Weights of a small mixture-of-experts language model, trained from scratch on English Wikipedia: 588M tokens.
Below are experts of layer 3 (counted from 0) of a mixture-of-experts language model. Rows are named router (the router's row for the expert), gate (a neuron's input weights, with its number), up (a neuron's input weights, with its number), down (a neuron's output weights, with its number) and show model dimensions 0-63. Each number is 128 + 24 x the weight over its row's rms, rounded and kept within 0 to 255. Numbers have three digits each.
Before each expert's rows: "mostly gets" lists some tokens that are sent to it at least half of the time; "comes after" lists some tokens at least twice as common just before its tokens as in all text. This comes from a sample of Wikipedia text that the model never trained on. Tokens count by the router's weight.

# expert 10
mostly gets: "\n", "==", ")", " ==", " are", " ==="
comes after: ".", " |", "==", "\n", ")", "==="
router:091136138112108138115159092141152132105079133118122154135162158090110125130132110125127189092101164148145077090103142131121125134186117081121079132079102119117106140140138133128147106117130146
gate0:117125139111106083114120127161127142134119120158106100137154121114110146148122149167163139111121106153124147156110104126116098169148150139116127154106138101138138193159119107147159126159115100
up0:109147115153165171143087146090186147129130167158104110108118137147111141144120133120088106119125128150138072161147150134123125116165134118100165121143078153040127102140157105115141185099138116
down0:142117100096107112107139103108168094116168155119144166121146096138084111126138128135114144141115108138106148146112124130106131179100149124075170136101141144129125069153159139103115165110152102
gate1:118172136102167121136158134176145177116120110117174109157142117145114086103131118178128135075127136110128110141111139155128141121125142105120129139112151143150142111107086140166157154147146118
up1:057085150168125125111131085133132136148088141120123142142114155116117131115126089114081102142117134109121112163147144145101083126134154139108137163126090167136124119124125113116095140126135143
down1:143114133145177117136116162127082096136119132098133155140090142129079135102107175106102097110177104160157101105125135139116141145095095148162111131169135148106145126091092130123128136079137132
gate2:141176129107160123099119105131098147130160086139138125121162111101176138132121112122103115123164156096128115097150150093111111117108185179090144092121084124072154107049156125124140140127136124
up2:125113118179148131160110136178137136157136124127107163097115090096114168144145130121118159140106145108143111144126137145118114084141086136132115154151155125102101146141118131139095153166137115
down2:130128125108123111146127108099169147151131158104130137088118161135096138130080153123157076142098131128127179095104108157119117147149113124108117131117126149156117117128146146136126113117100122
gate3:178143165142121130182163134186135136126112126112140112137184116139130135119102104106125115097146141102115154135115181111113161101127125132084116112139127124142108166160103101174088129085170129
up3:082131142121131156094142109134119149116174132166122136175140165149152140169135128163107110114147130146155094129129130100145133127141126123130124152068143123130136115115112110127148112146159115
down3:141125125139114147143119144152120191129121166141138101115183143083126133089110109149120108133172155094157125136127147093146152130112109155099111175129079144164115115153139110145121130110149118
gate4:121150155142110087165093139118117126108084116108104156197164146130143091130151135153134115080108132150131101123115155160128137107137102124103135106123120118124119139112144142136146165098118121
up4:100075106130112115109154077116116115147082172139118145100088118167087156133118106148121109107183119129125173093163120116128123136126120144128166158163149099139132124127173152113092131118116127
down4:127080118143166143134101136079149146103147167094146166161162110126146078095135126133111088121133131105132125131134117117136123122126120128086170086119130094103072139109084099132138098112150141
gate5:131112106188103110111083112128147113132144116166157086131169139100113084180176159112105162103093130122092139115121159166132143182114154120115125137109140144148148132118097117093173130113131111
up5:114108113123117114135132116108153139135140127140141126160105117147117114092128139098118142123122123083109100090177155159130143133086122160121134113125077108072098112127127128111121144134173105
down5:116110136113113173122145159172106143128130133133110168118114132129126143090140130160101130108120142138187113141149119103089087081130145102171131115137154120131167114124158165089148114167120151
gate6:117076109094125082099117148130139116125154137174135134108156127114126115114080159133135154164120124127149138108105142153129096171134093126114152113127127132158101167111110089142147145117114134
up6:122126138075158141159105078119106124093102092106139100190134143111132142147130145151128145096101124110105095111130174117144129131119125141129176153143158144104097148139117144139094113147106173
down6:077105129141162114150101132147116169137148130125161110142118124133140125153143133161144132138154113123132116137124096136134189103116105106115104173147134133146167136124165144180134168116110156
gate7:129116149163146111127117112117121085080149129108138143095146120139096147173160115099120107124122167150160104125151149124094124115146131110174155088170131161162134157117114122094095130121152105
up7:122151145115107134141100114170098139167119124143117134092161108155130139209140100121111148150157151172146133094162112138130182106125137098133116158097101158101124119097121140138131148144113091
down7:112140125142146139153152111128060135141119149163119118138140124035133192197117105121118116090137152115108091117128164111106112126183131120143136125140111132100125144121145169137139151127118137
gate8:064158154128082126129105167129085135117117091130111106121131152143138114108138147162094178138126149115075151158123118119102132146135139101130142114127182133089109118101173137156140124122133103
up8:121111113129121146128136125145096130123111144142149124104151114097144131094116133152126161088095144135092190088142084079137124138140141122135129143141128090190145089130161157158117147059114109
down8:153157137137098107127120103153118149092120129115117121141153147152111104208092116119116086136090136124157152087125151114158113061148163119078072104149127146139132118143167161154152105124088127
gate9:200126120115136120147145167122119118115126136141082141073125113143094135108105078143144118146154096114093124133102114149134130105124157119122130181144168157098105107114142118154180094100106131
up9:113131118183108109087091174127109107081121131162141144137113102121078147131122132134103129093125109135087101119128135123122100120140186119157148113158180119141113157114141147133123122080116115
down9:142122115124142117160176160111127152135106135127133110099133112096144102105141109168095113115136159135113147151123164126111144145128154118144130148093113162135149169130144157148159136146140127
gate10:144134182117143140174112126108149143103146139120137113155144078129102180138153101133085126147121117135097134097161121098090150142105127145168164088129110163117101168127149151126171160165132153
up10:159145124110111099145116097113105122089148085116080125109160132109130097131128089097110121141097151147051140110115147143101096130132077135111124123119120154124112165137147088106136103116114151
down10:138110096111073114151140087111127084073121095142098100121158133120120125097126125129115091114135120174046133144148132155123158130138104129128139061128147130144097109135131098139114115125162131
gate11:068140174143136122121148116170114121058120132143128105137131108132138116111100135154118090125147120119144110114133157128117108115123162126119177139120130083128121164107107118136163117174186136
up11:131084138134126089160154128159145109117099146166108102120107143087118154148175115123125143075140180109117143120142116126130091183127093091101127182153110106127133113101140144117116129119129114
down11:120130109179157141118148129129140125176100119136142122097117082112137128124112095130105102081154142100130115114142134130111162166189117146136097155094125139159108157112127136146158119108118121
gate12:134152143160182161136087106101100142111184137112163150131177108169136117099125118116139108137161114099120082134123138119104126090125091152134114156137092157146121165116108112140140146118138153
up12:107165159140117159117109152123149110117132112132090136110116114126139140152165097141181108128125136106131132124178115137128123130109150150130087104143141118138109121115115085157132132104120121
down12:123113139151115133129135119109124150131115142156159099121098114114168162112147148109122156136120104126101127160152118124099136114158103140108116150100135175190150141098137145135108112164138156
gate13:094114078116109144150102102129138147134115146122103132104116129154088173142153143136107131138105131113075109087151109104119150161124160170094146089124079134097070170132138132148127126121093096
up13:143143146132132135139140128163099165144144128166178141141130128144116101151157174138130101125119120086132117145135153140136119129157113145107151152119123131115141130116112150148162153100143117
down13:138129127176125101063096155171101117165181130098124084123111131181153128145096126170117173136169153093137121122098074123095113154152164096160129200140122101150085131148094147098110122133118133
gate14:128145122080152176119170141139131115114142137149139123085088146160151125088119066142143087153144141131125122113149110136096160080092169186150149133118133139149141098119126104143097131153120096
up14:129112099113126100113139160166115184150108133128112116109188114097102145155117162093154180089101094147116136146167143086170128128126145123116149122157079091107084098161101118150180140140108090
down14:160142147094069077114154150152110174128114156123077132108112149103129136152155154068147175147121088111088094132128116134151147123126106105109118117108131113141167094147124125138167145107122128
gate15:140137114176108157118110143121111078161123137112123131121141108095141133106074156085179183147138138108133151107102137078152112181134105141124151149089155107121152138138135140123144143143147137
up15:183111135132150152112154145142117148102140119110100119126120133144150113053121131103131131125139107173127174130116177105131137132113116101108131151165147149123140116126162124129133146149069098
down15:128092116119153111126126119125121168112148115100110127135131168105083114153166178164105098104098113137187105131161119155131150087124105172137117114168165177149097125137150141142053134110146126
gate16:136162125160159119100104142126090157135096081097124139125114122154075176159134089143114109117113119115124124129145162081104140111149067130152172128188125127159139104184125174143127126139074133
up16:141086103121145106076125148119147111159104137120117123102161104132121148143147142110121073098137152099120148123142132140179098129115115151154110131140098073126122120138131145150148127174113111
down16:165109118110129164144130139134160133146123119098136165158131151140113058128157101098094128123110129090124150085134140109108134051138122118138132123112116092143130130130123140108155139102143149
gate17:130114097159175139143120141095081119133132148128130131181130108122114149160185124119110152171070086141114119137144137152138106150162194124135174104133183149116128117101117106116133136149104106
up17:120102121130106153122129161143119112102122144113085202080137114128099150128124116087138121107078146119081137119136117129152135141134170160170112111156115140123151150118135115147150147133131131
down17:170108129146116129106116190143101123116124109096114142102121074159132102105140142146147085134173105113125157165117117090120147114130123102131106130127158112123097122127204129085136131130164114
gate18:109120113104119189162156133095107121107144115153118130144123112117161085145140144073124154084074151163071159127143120151145150139103173090147137071109126126149132157140116156120131150143124115
up18:099095129132108169131129130161108109120107164101106140102150115160106116144159118114110125117150106132134125106162153060113158131110143128123144140138112153124144144093113188097099174119119118
down18:111129110119127105153115142110152111142094121178160124092162144137105120119095126158131107144154092128120139123135124093133164116154183142120152127156098135120097117108125099161133132120103170
gate19:166172115108152119112157141116138150169141137159127147105108153105092136154129128156145091102105123130150119127103127132102146195143168092124152131170156128141146119136139120114146123128106137
up19:133117139155136108152105157098129149124152123143148127083121113137114095126055118153118142155135116153107149138104108082133165099143115098111116097160143133115116125141112182105127119131122146
down19:134155116120160150119131099125134148142150149117134140101120150139102127185162125163147133144075107107098074149152141126141140188136126134104119153132120111128149114143130118108158110126173137
gate20:126128097103119133130103127133104113131127095119099162096140100153117164143106118160144111135103139111110118165155109108092137132142103153158158126104129118125135079162143148155098179097145108
up20:071103129133143116129107103142179181126161121149160169134130155061102112151136122132110127104129155165108122101150115134116152134078151143159149158109130097102115128119110094108109120128152118
down20:110135122134055143127124103073124093123140122131131102124118127177134091108092129155130139157129062105155103109125104099137116132114147129109133117134099107109133153122093131138160136118171143
gate21:114153129170135141133155138113120082139139147160122124090147126094099152130132129143106077079123136182108095159084120138115152112100124081139133114159127121104140113119174112096128133169145120
up21:094113123138127115089125175143122126127135115149125103106171088165154133088114122118126119130124143105145130152117172134131098118114129134135144170122144177167134149126120131122148107139109135
down21:128160146121109126113123144090114106124150124159125098135084143138134145151108122165108099155149088083136121148120055121132124155131110157137150155130119165156146093129118115124099119125121117

# expert 21
mostly gets: ":", " was", " is", " are", " were", " had"
comes after: " |", " 1", " 2", " 3", " 4", " It"
router:135099119111139138111115090120119115161137156130149142166128133127076137165165169140121088093151141095143106113114160149118140112166135116127145076131125138094122090088123119139133141118120140
gate0:166126131130074101087134099085114124136093116112091151129123134187138113153111097142156150144167128121110188105145101110162118151122090104134149167134136153178129117102099157137126089098111116
up0:163143097147131174138161123118107134093131101138101083134093077148129149164153107139126083139107136125109134142104123146175118081133164148077132162103136117146118109133174093150105150111138103
down0:122110145094131157091114069111072139127107126092119167140132098110124172111135114149145122119145150151100119124150115123074117126120157103133133175144140137133116082125108105120068148097145130
gate1:105155169099125101096137072130121164109127107166150169136137115126134097143117112139149128125158121147137118130125145082162162136131136143153123173131111126074115159106110107128130140097140121
up1:104102111125104090135112140101132115181124172122140145191140135164083149157119122168102132123120124163111113142133060119103151146156136142144162142129165085125166118161122177126113159136115094
down1:159151129137109122095148123129071103152108110115143164136173119113113138142145125116102083154114166146143124135111126112128134118177115092138114133129121092115147095139136118131145133076147137
gate2:092110139123119112120100139104158110144123117136119068114131138152165132113125131139154119132158117137169151135138099130147136141102116132129153086118127102104132159069156109135108137150108097
up2:125171110142106159133115133145118146142150177139124128131099125168179118195168087126076141161192095114187168125101156136103128121168152136161156127170079142094109149097132131126094114088106151
down2:124088142141103116132111139129152089110111139109109134129187141092183183137129128114141096106135137124101131167138105184125144080117143121147076099126194088136130127151103167117138101115085097
gate3:140139157080142093124100103120115150116144124120085118138112115100158089122089140096128148111160117144113149182156133164177113107103124154137148168127134123111138107122115125062116135145128163
up3:114108142152111101127112165120166102180159137103124109137139151129112119153130097161149137116149082144116134138137148145105120120138120118150125148157080107139148110139092116172135110139124125
down3:101136089162130112095103120132170148120097155129124126170135148110185146106121123128108099144144108108132106101118098146131138136142072129117125121141143131116138111103166150120174123146137133
gate4:132142167180107087117095099096110139111105139163074137108150122075162125135152132114113143148153111104122129121132123131113126138119140138093144117129118166079125108137099135162133127133107141
up4:115142066102126123167169150125148117109091116134140123137104135079106124117122100122119143139105105094096127110114130090119094123126175117137138127115109144137066142150117136125213121129177145
down4:146168104131150127142131133120138112157103106134098164124134141115110153142172094121108092119100136095127141097132142158155140158132167125126124113115102147196100127150170121154156111171136133
gate5:101156123117089146144111120127123159126134106116147100168150095152149139130116129137111125184128137130110162162098110133137152170094118113128133161122136145124099117130125104148170108124130161
up5:134136182141161131158164147112096138134151085157148129120132118133126149137100148113128110108107167135088129134116150188117131115120122156075101067149080117155118122133111127095172111127086145
down5:118088131087111113136124193116117149131116111156128117139108078132172127123191133137137105131187103173130136141115131131163154158119103088140117153131105100103155149126147141153125127133134117
gate6:131133114119119133086100123090130126122115104075061104113125142129110143105093108134135149123090138161139122100182115128128142121104112162102107129156100129125125094156097133143130160143099133
up6:177163118129137134097141110158127112136120106120145085100105076118119132093118140101115126153143183116149111114183120099133097111115122152139092144152128130151135124147108100156170168089154143
down6:139126174101127089096093106122134144149067095118139167097148144124155124142104166103141165136147133113123120124120124130172153091065082070113113142129120142141120153140109150142150112154130168
gate7:100109155149101123143134134163108147186073085164107118115142109139104151100103133105134101124158084100159149175106131107155138141128129142128124102085108096158149145132152081142106099101115143
up7:109113137144159137090124151113156137125127163135193170136143132114135124127101136084133108106132161142109095137079104140134122103170134103109158120138127105177106071129118134106113098137126112
down7:150133123140134120145091143126120170165089109119098138125140143132131149120093147146113135132103077076141117137181151159161143099109099120112123149106110144121154158111139112160131141144117085
gate8:147129123144119154187095146147154149104143123116122098126115134108125116126113135169104151139156123114152137139114120112183124124138141115132102135115109152092145142192128120147145144179141140
up8:132077117115110103140137122135121123122105107123178118196172139119131124123101099159113137159115147182080116121151149113151118176116098103139154085126122124148149095173126147184129119133127130
down8:128116159121129124091172144166093087111091101120154132171132072101123157129121152115145126107111104142163108108150081163107120160125128157167137159159130102169096126100139092143105113090133083
gate9:118167142083142111104121124116084144133141105099086118093147134162118141169065160155163109149143116153132118132157150144152113116119099091147123096142124142093163111130108152097167159158094150
up9:141157106113100123109157133148107126086126126108127095135142110115110136091084123114086149123141136130137131148141143115087137093105109071122105117087150146130166107175110146100172135114146118
down9:153105135097162131102088127108155126138105107121126129138107123106105138093148179136156125107174110161120092150151127139152098090060111133144125114134128201117125132083154115120133127112141116
gate10:096107132147125106170123111143095080127103153133160150155151097083101126117121194098159138120091114124074129093114128144121124141104104128050120117092116104150124119105122098155093166136106109
up10:117077108133139103134120124140090163076097142108079137094127139169123146149128141154080085099102098109125143150107129123144155094117110127141107149138124168100173129122136103177116095120118157
down10:126099108133120135131118093132144144146118133094155098121092144110205128082169133143140138136177140124150094151122126151124164125103127091125135092132140118090081070096187109069144151125138114
gate11:176139114165135135159117130139102114160126106124152113163111136094124124129131124154107129172104099139108138133143154119140105116155127172120164149146152126153129138127146149104173135120122106
up11:169143119111131142124134137162137149132132132094131154148146099136103125118101111153161158117187131164132127122106122151090171143127110142098159145158153131148136156140112115125136152147138130
down11:126124139098146123123157105160156158182132186119131099137177138131111055139117103115119121152145131114144135162121107110154162141147151110112091139125149153147141119098129115168176134154125086
gate12:095083123116098095141158102100107112130103125143152143149114140176137122139155160104171130150128097142126083113121166122134097157125129094136101080110115140119156119116100093122118183132157114
up12:116108131131154160131161101138120178172093128159145096125138099154086136178142118125107161117081125170081116108090120071136170095169141112145119163129130063138153121133123121122099116162109138
down12:130136100138147170165156112139166090178082106123142120100115089170136127132111144105118139115111157138134136145107108103153155130130107135106141138160167099145142115097103129115120129175113050
gate13:112138104151139155106128130115140173134099134188139137084155102103138125069150103090112138105125137136171110108152117160159133123152106153141122102125128169136093104149151131176152119053156174
up13:128114101091129127111120111129120107161127169178156144119110129110112093092103117098143111135132119145153125119081134165119136143120131144122106115164104085149143110135105172068173140103139108
down13:110149099157111155148112110147155130113152146137147162124162136186184129110173109111118148100119134128163115149139132128123062111136118140116106104143133141104122142132138089136151067128126135
gate14:126093105114134148125124088172097129121101086093155117125154109162120105120104137100139127127137155132137129082132145123117108057112092124113114152136134116082114133126117112174094124113164161
up14:122151090134135150140176117112108119112100125099095115114183138158125098140111111132096108156176121162190088109112158150181136131166094142112127116129094154131136115108134143125151093131160114
down14:171101094154104101137139114158125126158090142174139153125094089117138116140169148139118124144155129172116103140101100118108106141122097138116124145096118073161175144135121163156154145121111150
gate15:128109139114137147125155124118128164095095134116110107127136118132146144080125132124124147156200124089092163155176104113148148114151113107130151175106142047129126162129187126154140139153146151
up15:117122134143152115157140134129143146129128144104131124133101153086098112149119147133096123117098103125146077126165120120160123189117099132144141112107128162112177129121104098070097106140182134
down15:144092119168132082151149116087121130109113154149118160101126123138133151127148176138135146157165193143121112151174133149184116099118150143124110118115111169143123118137143139094137131165159140
gate16:146128128118139140098100134103120113113127099101122158137111203123121092164139118119123110139140140130121111109167149130111155099122161108161156134108150077075126147162102111134081151123098121
up16:091108131092160141140172105159090103104113158111121143129139117097073122128101129134171107105109140141104122107124117143121176099133113125115124164118139151133107169151123128074080146161144113
down16:137099111149124118145173117170113143137094154160156099114123106134109165092134119128144129079128147112137150134139093130089112043120141138147162146113125120136111132139122075113186129139142100
gate17:155117143125105118152094146102129154119110149120125141145155142143104122094131102142099126126150131149112117125144166143143153084142119093139133115150118106142166124104076109132125119114108100
up17:130108139142120105107093125156122140105146107126121156150124132142136129146112124125159117110170192160123102149123145095137128085113194100146098098131092109101115168142099127138172158110152107
down17:105118157131109130125117119121104155166097080125094105143108162126108139120083130133114116104110119135138107136153120150138102164158121156130113129076147121147116186102122108121154157151151123
gate18:113151127142129079124122176132148110122123106111115086121138079155131154100151117138097155192101118126122105136170158123136150134119082127108140081150130087121126112150161143144084116134108143
up18:156147135070125163125151106118058117146100108102124107108123104142151122129150167176112109146101116145119135162110104117149131118128141100116114165148145126139125108145078082116192129139127156
down18:097122116122100074141127105127143155107148138146115150157167113147123088128160134107112127091152135114136127116101115101156099081134143141097139107151155144125108120117158120129110142138124110
gate19:094137123081159126171118156105140118108106125135153142148167116135110122119128114102108139140105127112112135083155192115114134115152123141152152089195085128117131145129094138092132140127153136
up19:105133151188140158118169131139144119108122136164171130110101162145092110134146109107119102112110174130138123136085110159129128151124145117109120097125136118081172113108096148117137126128170145
down19:147129149169110110141108120128127130109118143160122125129109132170114139134153108113167100143098153089132148109092087135130161142147156155104151112115099138138167118088143129106126119110150145
gate20:108117083163169112142120071118136173141157090139123125162115147122089111142127121154095142127090146071085098123132159158124132155094128106129150121099170115122112116138108135094103129121125097
up20:125114103114096093186081158096123121123154125150136138103091125062114076133098113142148105131112142129123116132134169117103110112144088129129174096125132144121103139159128117106105139098155135
down20:094166124136111110156109121148162138132125122086124141138140161152122161138126166145123104091173110144136168166137128134136142118117133108087136146155172112094119125163120109127092111127081089
gate21:195090106084095125151170160141093133139149113120189106203103172142119108145091157147146100180129116094099134110107124150127151158163105141169131142112095136121147130146118126101139150179095115
up21:125097137129184130138127144117171112110159116104117144114119143114159160166126092109125092165130152162163124133132154119158096108159117153168113136116109138149129128145169132145126149133115120
down21:170094141121116089140148128107121126149097172134116112164168123138136119177157148134161092083148105127193159136132131151128131114145139104107144102117155089123107136126094138154134139125105132

# expert 22
mostly gets: " 0;", "In", " MF", " Votes", " Candidate", " Apps"
comes after: " |", "|", ";", " (", "/", "("
router:113140112124090148142122112120126149098107112119145115134099080129137177118129116146145115165115143118082091108115132134102126138128122123105086041127120098151106147132139105122122127105144112
gate0:105172103122102122133136153168091120124117147153126126098111135145073169125116129139161166130098137148079147099103152104119146122108115109109098104131139132134126116136161150171094114080157114
up0:137126138125134116149116101110110142119099133117123107107179135145076098126121119113176112145105179157090129141111087121120109096107134155136108086121123119118155092173120125176121147152143131
down0:094089118138147118111117106122115152145135156150159105100126119129113104076119145118114132095160115102139134099153164121142115086121156092115178134134146162182150126105111127122142131086110141
gate1:116149145104139075127133155096145154135126132129131165114144093156126142140119103074065119134114127124138130134077172135124162122133141128144155136138126124161162161104124153125137144142111149
up1:122130126114111074116104115125148140148110153150103077090116150074117074157146145154096158154130126058131179170124131128147153120130113131179107116119112147120137110127137160149139106142114134
down1:107106112179149138124146147160131143151168128142122145115070102098123137143156097068083146177107081134128133117159139128117139096142149148127099134115095104201132116143113128121145148085127088
gate2:115136115120165094127137145123132147137162118093139154145155075147120126174122126104110083182114097120185107100133122153120139135122128153138146118091135146118091082153135089159148121127135134
up2:154084117136138148151120113124124094136130135113164179165153101142065123164162111130156084147107116104137081131105162135135148084106125134129156140101120171120141134142155108137124137139129111
down2:099134195143175113128149161112159125156114117113144131133123149145147125128132111099103104126122154109096113138142069136112119166110116121143140190132119132080143164117058148163146086178106108
gate3:123159148123140123138152090168107123119123188177132156127150115138152123140154184082143108167080124153156110161125155143170158136165123132165131166153119114145106160123123111138087152083133137
up3:142166109104120156105150160108143071138125173129115156142107161178102157104134098121114125132066102140170159141162198095124104138120141164137155111136117138117139121094117141117103154098127142
down3:128166125142121110138141079137137135161130119134100136125129125146112102179113135119136115082104126107159090125130104161190136157118117137171180126111118127117153142125115082096120092112123096
gate4:117116141123098099135133107109113112095093111135160086138123085155133100112143146135128129120100134146124170128142156108129134096138147100102113147137123136120135100144107112124133107094144113
up4:131133115091168142140137142101129107126132115110074127107114162130162150113103095129119140130134126148135158131098151117135123126127101113115137126115171166088145117114105129158133156135126119
down4:089106135158079118123163136152157080158108133133121156113116102125111130160127112093148076093164144101140138167081136109104175127156127159118155123136126119112108088127118127127077083132071133
gate5:132094133137156148108115113127119107085102135137137098112125145139122111106151105124140137149102154098146080115130118118139111117099139127153078135082117140085114077147107121159163073104111095
up5:121133172163169125151089164166112112144144136109173108153137136125159128134122183162095111094145095141103081109166115144119127112124165147144118102147148153120135151164114145103164107129101124
down5:170136122104174113148091092133166139169148117134126136126116130194117142154185127116110147146096095125103090169134124106119144077124128127138142153123137142125174147085141084126140153136123142
gate6:145163131126100100108128158165164122140109116174108098112123110127147118102124153118141126107158122139137141120079126087133165116101138170118095087140165102150124140130142127146093140138120106
up6:104148126157110103128169106149133162140088111144161146139118115137076138147133158116156149110156129162103077176094111164167115148173139147101108133129113147141081137112151135135156094122123135
down6:114125115127111120129124170125122131136141129113104076160139119125113089115139166136137123126108094107083170131094142123121116140104104075167109123173184151108111167126128127122104090124139129
gate7:135099147133064160146134145121099114115078085106149088093116117119127159142157126131140174122083124121072146111108160159119136146082122131103107142112131122121094115101077112181118114108146120
up7:141126151125098122159136085142159075130123157127139138150149169146147130152121131123086115099095138135147119130111107149108121170116116139106123126127182109141143081122118144105069111159123135
down7:118143151164098143120136152096060120128140075106127140165105144148185134101132092136132121123116190135145123121126123153121127123124121116137103125138113117132137128121112156144123089067105128
gate8:139150102125115123117078102107125143152102112169085120113112123082144148137148136155117136170139099121108119139123113114109134178137123148141170127084124065122118145103120131113160151110139146
up8:098154088100139136110083126126086142130133131096111102128125135148148143104094137117110116128101129135125121121129108116167157140130124117126076139144149141126148093107074120144113178141138140
down8:171141146148122143155101132143099144099100112108120095126165120166146143155173109139100138108176127110104111149124130100178091115125146144163114143131110159147149084118145140125102101077089142
gate9:130085116120120094143106149142110085083141121109125148096116104156101130121104132180176090124146151183156130137178153118158106123143115100137152147132104110120109111139115106139104124145083131
up9:098125127141185168148148143102122137136102125104117119107112110150137166170168097151114153106146142093178144149134113144093084093150155191129141099178157123119118170092124141127126106157097134
down9:134118107138131098170145088124138113124158165148139146131117114138157116167169147124108097139130154133141121103145141158115099140086102113141121132109149102133140148138122099134153104085143142
gate10:168103129164090105111120128130159114126165205106101137134133107114117108182147127134101134169088165132156130131111139135108129128142080133101108105147159134144122145141114072088124174115142130
up10:144070148114184120113131113169161106160131102150133125122114129141146142117088104137121135145158132167144125137141167164132100118176131086152151140095119137159128132099111064157086132113105139
down10:117120108145121144103147130116131152161133139133151151153137108102109141144130160179136109115169123123124134144157139130158155087118098156084115131112145166135135127141139106142112132107120101
gate11:099147141122106103125123143142129158096140162149129116155099097095136122135147139146090136116163129138146140126145119119165139109144065141166152107078147130143117136118126140115087105148104147
up11:150198109112120129103103124136119044131161110152155138139117158138137119148117143096121142131104133089129155146117090125103124143124108076110091121142122122141137137132116128160108083098146153
down11:125118141139105127122125121149142147084139133148128124144114084134146129135106158186135094123148147092178133107115142148112132154142107173142177117117109117122122137141126137129116124100173119
gate12:164154152127068110128151139118096143115085113142096140153143129123144093117148118163135192126152142083121119103134147099128144121152124108123119151149135181122148111123175146130125115109122098
up12:133187131082147123120082131157105148119098133151093129132125144166111153162147147165116147126135136117110115109121068161122141105115116108094194120159123107137149088158112131156132135152102156
down12:096122167156150135156143099135134101137126150173131109157117116160123123104118088123170137094106183120147153120094144117108081112138171151111104121097101148169124116132131143127147113136118177
gate13:152132129085142128096111095116150140153126141092144159121133106070168125119132089109148136127144160122125102140127131133106145092155135101158100158123121103110116135159104158120092193153106161
up13:133069150159155118126145091130094122146134094158115117110102140154129141131124150122143134144132115100134188107131146078166149116139115161151129084135147140067159102155127140141160074114095126
down13:159105109134165153115170179122130102165092083135155137146119105188157155124135141169131115123154129136140137142134134116155100145101145162097101136179153176168100129116108118147097117105178151
gate14:137144112093118133113167148127140102114104085134141112108143093154126118101087148141085152151115093107113134126154132135139136139133144126120122131097157143095139108139135129132131120126060139
up14:145166151135129112135097109169095129069146150185175158154159123140147112092111125159138106109088138161119151106134119116119098143119136153160111049113087089139148114136153181126127170149135144
down14:127161136107154141139096150141096139144118107138150147074141097146142120119115121149096116113114147146111165147121160143175141128149114111150150118130113113134116130140139097111080124180130088
gate15:158099139121125105158128084103125160105125175116128082125128140153114138129111110147091108186096115154124135153142149131136154128146139097102133119081078153112118118099088146161088130110138146
up15:143138106085155087085111088139086146129139098117106117108115160120148144130089124123101189103141126133172127122183118100116106142119075145124125153150122121139137134142138121105157141142183154
down15:128131124132106095123159112159146089114097125107117148124143151149104149147105128084129122156048152142128116133138106119088119122128108131128131097100148112108113093146145092126095125161112125
gate16:134085137105137142166153149128101094134092121168117111147142124144128143103120105135134129124138153130136117113171173112120167117128166172136161136150156178135129150121137124111124104163099111
up16:144078145141144083125111100082117116103118101109160141140134096134131136089166117146126154112147121120180131131101132167093107148143097108086113156127122134105128131110148149156065114134078087
down16:143121144142147120110172135127154130140118178115133158141143102119123111151093159102144122105128147113138143103082139080134125149145132134168124118104129100111127096143089081121147145137104131
gate17:049139105102091132132149123116103145084133129150120121101158097115127158150110139089122157102093116149156116158137139141110124158109169134094123156142141114123120157120150109125109117093112114
up17:101100099150109169141153108095144161104143096078109170145096152122110118152157116104144114150141134152145131103109114100103183122157136147159154142131180129123166126134119124116107152188117137
down17:091123145143083156109170162100125095124166134111113136157108147124133106098133114124111112131083136069131134167174078136135156076091118119167103106152127129141063138090153111100149148130147178
gate18:124108124123133136135122138113145160124130140130104154148065119119186148133114081118092102078114151137101136119141120104120139081105159118097119122078126084131121135119165143146131106103159096
up18:167144114120116117128113126080082142094088124105116152138127139149112159117089146132118131107101107118164131088090112137102138133134111146154114087123093121105113103114113144119073136090137089
down18:131146154096142172098181122126138104133149121162136113114148123154163127138101137100174122107134152169158183114089141079148092143123130126188149161097118143092155139135147098146114134121097079
gate19:177107116120157140174138106109105129143126169137124119118137091161144117132133118156146116123067090131127119100130115086173144170160112142109151159121125098134118135123120177133171155125139147
up19:150156158160097091135130129140116132112115109100110121106136172139128111188133110167136096127127133111121148164120156122128129089110159158088157159126118094137125091132090128126120163136109150
down19:098109126108157174100092122117080160133145158144127107126110121155148127109161137123091102152165128144087125098155147142086111131136116132143109145133156135164097107154141158122090092125086178
gate20:099127124155130139111126097124154158135102119136106125106117124101134096112142089150148096068104136106163144168175145137104102121143104122153111158153163130148126120111150146114109125125105135
up20:126172117095124151142089103116152117134120140133106104173149114128093142126135163148132139103128153151114101110129165112148144097128144134127132076134118140128155075080084133111156118088144097
down20:146109111079077134136129152126156124153127111142145121133154092114147134098126111189145152069125119113174123180149112126119139126159128141106121171143142114126125072147181116149130140134101167
gate21:121122117092158110128138132133120117140090192101164141108085140124124124110152102119145083078155151106083100077157144131150142110129115097104092164149136130099165150111121141148119147102150103
up21:124135134204139113145145129134099160097149099123117148126146114105138149169083131147100117161162114099104155175140099082103113125135126146152113069095159164122115121097155092173111131119136164
down21:148114148109139152169182144155154127113151130141135162119143105147123152118090144113158144158161136123113123098145149132115164156124142108138103141083104118143103116086112132156143132116142108